config = dict(
    experts_per_token=2,
    normalize_top_k=True,
    balance_loss=0.000107,
    steps=11911,
    dataset='wikipedia_en',
)
Below are experts of layer 5 (counted from 0) of a mixture-of-experts language model. Rows are named router (the router's row for the expert), gate (a neuron's input weights, with its number), up (a neuron's input weights, with its number), down (a neuron's output weights, with its number) and show model dimensions 0-191. Each number is 200 + 40 x the weight over its row's rms, rounded and kept within 0 to 999.
Before each expert's rows: "comes before" lists some tokens at least twice as common just after its tokens as in all text. This comes from a sample of Wikipedia text that the model never trained on. Tokens count by the router's weight.

# expert 22
comes before: "0", " |", ",", "–", ".", "9"
router,241,208,208,166,263,258,226,157,199,272,155,287,178,178,221,198,269,191,214,240,281,147,281,186,191,275,212,160,158,206,243,264,206,233,201,212,245,154,174,135,211,187,194,195,200,190,230,267,206,164,153,220,259,214,246,172,180,112,151,170,153,251,183,277,203,250,192,229,148,130,173,255,142,209,132,265,173,165,165,158,234,276,172,122,246,208,200,191,209,129,147,135,240,208,194,166,209,245,204,232,181,167,181,161,247,144,238,187,214,286,163,151,255,143,195,130,220,189,181,125,187,177,180,217,187,200,160,248,245,173,166,152,213,164,223,189,244,235,190,169,150,201,210,129,248,174,179,212,201,185,222,239,209,190,271,207,162,170,193,206,242,302,203,213,172,98,140,230,226,210,214,202,196,215,224,196,205,271,229,204,193,189,192,189,163,138,163,178,222,168,164,189
gate1,161,175,193,159,97,204,174,215,250,193,256,181,200,234,224,253,214,195,168,115,280,174,167,169,156,269,192,157,146,202,234,288,190,220,260,251,236,229,186,259,190,218,216,178,180,99,236,250,213,267,144,302,240,132,168,205,145,142,160,168,164,238,168,169,220,196,194,193,204,208,201,263,233,232,126,250,211,179,212,155,216,236,219,171,246,189,242,184,146,197,182,172,138,235,229,228,207,167,150,189,173,178,233,171,243,206,262,185,291,222,171,194,193,236,210,207,170,143,148,184,242,144,234,230,182,295,171,249,303,199,211,186,186,299,190,229,205,205,209,201,86,148,187,252,182,260,189,177,217,270,239,210,172,282,194,225,126,208,176,222,220,190,242,194,210,162,219,222,183,188,211,203,219,217,187,209,198,252,187,174,205,185,155,243,215,187,174,183,139,193,263,208
up1,215,183,205,208,167,197,252,200,196,228,144,214,190,199,287,237,154,244,168,115,235,176,226,201,274,176,159,159,193,235,253,127,204,233,211,228,223,172,166,182,178,239,188,195,242,119,240,204,202,195,224,200,140,180,180,193,253,169,173,137,135,250,241,210,278,270,189,192,163,117,171,270,199,191,191,161,211,180,199,187,223,203,157,216,235,206,234,214,190,146,242,188,156,235,193,183,160,239,170,207,139,216,236,125,281,263,232,163,221,265,143,133,200,154,200,173,151,178,235,227,249,183,232,223,243,201,242,244,201,283,241,191,194,195,156,237,244,161,192,192,77,145,207,278,226,248,240,172,221,157,240,195,167,170,196,272,142,177,272,234,149,251,174,169,191,172,250,261,165,203,223,213,236,290,168,228,187,192,290,199,219,202,123,201,233,173,116,197,204,220,224,204
down1,184,233,241,231,317,163,240,211,154,241,229,234,152,179,123,194,216,143,163,160,234,260,234,177,269,229,119,259,183,146,81,144,200,147,198,225,187,267,236,196,213,182,222,227,159,262,199,174,199,191,221,270,130,315,294,165,205,213,165,165,177,167,236,152,218,136,155,227,242,184,173,251,259,216,218,190,240,161,228,211,168,259,233,188,138,225,235,166,137,280,247,232,124,212,204,134,205,208,247,202,173,202,163,201,205,203,192,201,221,152,162,230,235,162,194,173,222,182,261,202,184,254,196,172,245,235,239,161,193,204,207,234,215,221,270,153,135,212,188,238,233,184,232,192,238,163,269,217,201,170,189,155,263,189,224,213,213,189,185,213,238,234,157,258,210,183,128,185,274,146,159,216,236,236,211,220,224,243,156,185,201,179,206,167,174,196,195,179,152,259,131,221

# expert 46
comes before: "0", "9", ".", "5", "4", "3"
router,194,186,199,208,246,221,189,156,149,214,206,244,185,198,229,260,227,122,242,228,282,182,249,262,203,280,239,148,200,145,276,219,178,296,185,193,202,205,202,172,155,239,216,160,164,122,216,216,252,214,101,178,183,192,272,210,259,188,210,162,134,202,109,175,180,225,186,158,193,199,211,307,193,198,129,227,206,157,168,182,246,268,172,201,204,215,201,171,275,200,132,163,186,142,199,220,203,262,204,263,182,148,235,180,208,150,251,225,208,239,157,180,266,223,194,144,146,207,226,191,130,186,210,249,163,221,210,229,203,129,207,133,245,106,139,201,187,196,161,175,212,226,183,113,238,143,201,194,145,188,229,247,244,209,187,154,157,228,204,211,230,159,180,221,236,192,145,173,178,192,187,195,171,230,274,162,161,185,260,210,177,150,213,181,222,193,184,235,205,117,223,114
gate2,260,199,189,200,180,197,233,219,195,270,156,177,175,211,176,244,191,182,201,190,198,124,246,207,171,202,170,266,189,204,206,235,171,237,209,175,266,170,186,135,217,179,265,123,220,213,217,153,229,271,211,246,235,188,221,249,189,174,145,199,208,241,219,193,294,189,113,182,146,248,196,218,204,214,115,200,137,189,179,315,115,219,145,191,177,163,208,214,179,257,191,55,132,209,185,191,212,190,204,237,171,195,148,243,175,220,233,101,269,224,183,206,230,110,227,198,268,234,243,202,220,201,208,194,221,157,214,228,216,110,204,233,233,242,238,206,165,151,187,160,225,249,169,231,224,149,210,151,206,100,180,166,181,242,243,182,177,183,200,123,226,163,206,234,179,183,210,191,200,233,275,232,232,232,228,153,252,192,188,119,257,248,211,141,189,247,249,218,209,232,211,185
up2,165,231,208,142,216,237,168,183,170,104,205,199,255,218,181,226,240,286,172,183,270,226,209,256,263,174,275,166,216,210,182,217,186,217,215,201,230,261,185,218,205,192,203,236,175,206,135,211,254,168,231,213,210,115,190,168,173,121,213,199,102,231,110,176,226,214,195,201,165,227,176,195,252,234,250,245,240,269,133,167,246,230,178,208,111,180,205,150,223,173,243,228,261,203,255,206,182,260,218,253,219,217,282,192,249,298,187,257,191,151,143,225,159,209,207,214,227,153,243,173,228,196,192,173,177,197,200,82,207,195,148,223,215,183,265,137,233,188,188,188,213,203,161,192,213,195,169,201,192,269,194,238,159,183,223,190,239,217,265,260,191,194,215,200,254,180,211,165,64,225,163,187,167,256,149,216,218,142,206,251,216,129,216,212,184,180,125,192,256,164,219,235
down2,205,196,237,262,110,192,125,210,215,251,182,194,181,221,158,197,183,193,260,156,155,136,185,216,152,228,244,169,205,208,175,187,217,207,172,131,187,229,261,144,162,241,217,288,178,207,244,180,160,153,135,186,147,212,157,251,207,158,117,209,260,159,146,203,231,229,138,191,249,224,109,174,189,214,250,199,135,160,206,202,287,198,209,174,212,223,195,169,181,212,178,251,311,182,182,151,173,238,120,308,219,269,226,153,184,237,202,233,184,277,257,180,175,198,219,244,241,196,268,160,137,233,170,219,214,203,226,273,142,185,212,172,218,202,214,186,276,212,123,158,166,190,238,160,226,198,241,218,192,122,243,249,128,233,183,196,214,192,256,170,215,189,182,162,258,228,152,212,214,171,274,248,212,221,205,188,180,177,201,162,203,235,153,224,255,157,242,223,182,145,210,176

# expert 15
comes before: " was", " is", " be", " had", " been", " has"
router,248,213,193,237,258,256,202,139,191,210,220,225,130,141,195,222,296,150,264,217,260,165,195,217,211,197,213,126,185,236,241,184,223,230,150,220,216,204,196,140,164,243,234,151,119,162,249,185,236,183,221,239,205,242,302,199,230,200,184,204,153,231,158,245,245,205,182,193,161,159,141,279,199,147,183,243,300,205,229,150,145,285,170,179,253,217,203,204,178,202,168,157,190,206,240,212,195,192,231,163,154,230,211,185,230,199,208,193,296,210,191,144,245,236,214,172,178,261,204,212,151,215,128,252,189,155,142,268,204,134,131,140,213,156,163,199,167,214,209,190,228,246,244,174,289,202,216,294,140,161,288,256,212,182,196,203,174,243,168,184,260,240,188,179,230,170,179,257,189,179,184,213,226,214,264,191,184,222,264,267,178,186,216,262,222,148,214,201,267,170,189,189
gate1,195,148,199,210,141,206,222,199,153,216,256,220,227,167,158,220,151,237,222,166,208,193,206,164,266,155,171,172,180,106,235,224,248,182,229,264,149,231,129,228,175,142,212,225,171,243,187,148,38,174,237,209,235,211,241,196,223,169,233,227,214,164,200,188,210,174,226,225,144,142,262,203,173,182,209,178,241,188,185,189,183,232,144,196,193,221,230,254,175,158,250,160,184,256,208,169,181,229,206,142,216,143,165,161,177,172,177,275,198,176,166,185,220,251,211,204,162,218,142,132,174,225,202,243,164,183,197,257,212,170,199,185,179,270,205,207,252,238,162,153,252,85,199,203,303,256,198,202,164,269,159,265,191,214,245,249,114,195,154,230,161,230,208,160,222,183,255,244,288,258,217,130,253,200,152,188,239,189,196,229,116,203,192,177,218,166,199,150,156,158,246,229
up1,185,203,249,169,135,148,233,207,153,165,162,226,256,225,212,199,157,193,143,194,196,207,189,236,173,294,210,228,260,246,218,170,275,149,249,180,199,185,139,230,235,245,205,145,170,234,203,166,261,153,190,175,182,173,160,183,163,164,245,271,251,228,267,267,216,214,170,207,198,185,223,120,216,231,252,190,143,166,159,147,192,217,289,179,133,188,210,138,159,164,189,274,206,193,92,210,225,207,168,274,235,182,184,172,207,158,243,192,195,184,133,231,163,200,244,208,152,253,174,257,174,155,180,194,177,196,210,237,213,154,184,159,249,207,83,174,200,185,163,189,230,229,259,223,158,222,239,270,199,203,183,122,127,153,139,161,166,180,148,139,243,213,177,182,232,255,172,205,222,164,237,261,252,166,158,184,130,189,225,230,204,177,129,243,152,179,250,213,185,146,226,180
down1,172,188,285,196,195,254,219,209,114,218,223,175,192,191,257,225,171,214,291,225,164,173,125,221,155,178,215,257,203,146,122,212,187,254,209,201,134,128,165,180,176,210,188,197,274,226,170,249,231,216,205,182,266,237,147,215,242,106,194,260,224,207,184,205,203,150,243,236,188,282,270,126,253,220,146,175,133,233,207,204,150,216,167,207,214,230,176,183,205,187,204,202,166,241,186,203,277,238,186,222,231,165,208,209,210,204,241,253,181,260,169,169,200,213,210,129,196,156,228,187,150,189,247,152,240,206,219,142,234,244,191,183,125,207,126,184,255,146,181,97,147,131,209,206,222,206,261,125,211,252,162,195,203,215,217,186,250,240,178,123,203,97,182,220,165,199,168,241,183,286,187,267,254,135,147,179,207,167,203,221,167,169,206,180,233,222,189,208,134,187,205,220

# expert 2
comes before: " |", "0", ";", "–", "th", "5"
router,242,205,276,209,303,234,193,174,187,213,220,237,196,215,265,207,259,144,225,227,251,172,248,213,121,275,266,175,171,234,251,258,176,234,152,202,200,193,141,143,175,188,254,157,166,179,160,220,177,196,130,198,232,180,238,208,222,152,139,177,197,232,176,228,152,250,168,213,187,187,145,295,93,200,160,219,287,182,212,199,236,284,146,180,227,240,206,165,274,206,179,212,177,211,157,223,172,226,217,219,200,159,186,184,249,169,228,209,303,224,175,177,226,242,182,191,214,194,181,158,130,130,215,226,170,207,142,305,178,176,213,174,225,98,136,179,240,227,202,170,232,212,217,149,219,213,239,235,208,202,215,182,263,224,231,126,179,216,129,187,255,225,223,187,205,135,234,239,260,265,212,210,160,224,207,164,233,188,248,183,191,192,256,184,268,149,235,207,180,185,183,149
gate1,205,281,215,232,175,187,174,147,230,265,206,227,230,222,197,206,199,224,222,276,183,270,264,206,170,185,131,166,222,189,227,229,220,193,269,208,193,167,165,196,252,130,232,187,235,176,237,252,137,182,270,167,223,177,210,185,195,236,192,173,166,218,176,211,165,141,177,214,215,191,180,185,190,235,249,187,142,266,237,258,217,276,212,170,223,244,229,211,283,228,175,155,221,185,180,123,205,160,249,188,188,213,220,215,191,101,260,181,271,216,164,137,265,171,170,276,189,179,160,177,189,232,149,184,205,264,161,224,132,173,205,138,188,157,240,213,198,130,200,213,291,94,135,167,193,191,242,199,184,158,201,213,285,170,198,249,183,257,195,144,192,152,185,236,201,200,208,220,129,281,206,157,178,155,212,218,150,219,248,136,272,127,251,166,175,180,166,208,182,187,112,180
up1,204,191,95,191,218,248,247,199,210,252,203,148,181,143,216,235,213,214,213,217,249,194,256,230,202,297,232,290,247,146,176,160,167,167,156,133,203,224,219,170,286,254,174,243,241,212,278,205,152,167,189,200,179,153,157,230,322,218,227,174,225,173,153,176,149,149,250,195,191,163,217,134,202,191,264,159,199,235,226,132,99,212,183,152,194,165,190,188,187,93,240,218,183,204,182,233,241,247,174,204,217,125,203,196,220,229,211,198,180,224,216,174,250,144,177,156,210,162,217,235,157,236,206,150,193,140,212,187,192,243,124,147,229,230,164,190,261,183,222,234,189,171,285,184,151,196,172,168,265,173,214,172,188,217,107,204,142,235,258,227,165,204,222,143,223,255,232,228,136,155,223,161,174,215,216,190,161,184,195,290,169,176,218,246,188,156,190,199,187,196,176,260
down1,239,184,204,132,166,162,273,176,164,206,174,188,153,188,159,205,212,274,190,183,214,240,228,199,189,213,243,226,193,217,280,197,173,242,226,162,135,228,175,247,194,132,256,152,166,193,133,170,141,225,191,187,149,324,223,177,221,131,122,243,246,214,169,104,139,185,235,151,296,136,158,170,200,225,219,150,239,225,196,153,192,197,162,202,206,236,144,199,227,228,221,206,267,187,220,197,175,125,271,241,292,197,177,248,247,191,161,174,231,204,257,227,192,203,159,231,167,211,268,149,162,261,210,187,298,184,190,206,190,164,229,163,260,188,177,260,194,225,206,223,269,252,216,184,150,251,164,218,164,206,209,269,203,244,165,226,183,192,186,184,147,136,216,141,233,149,201,223,216,154,152,247,197,191,264,167,132,167,190,227,239,242,218,170,166,211,178,277,191,219,216,202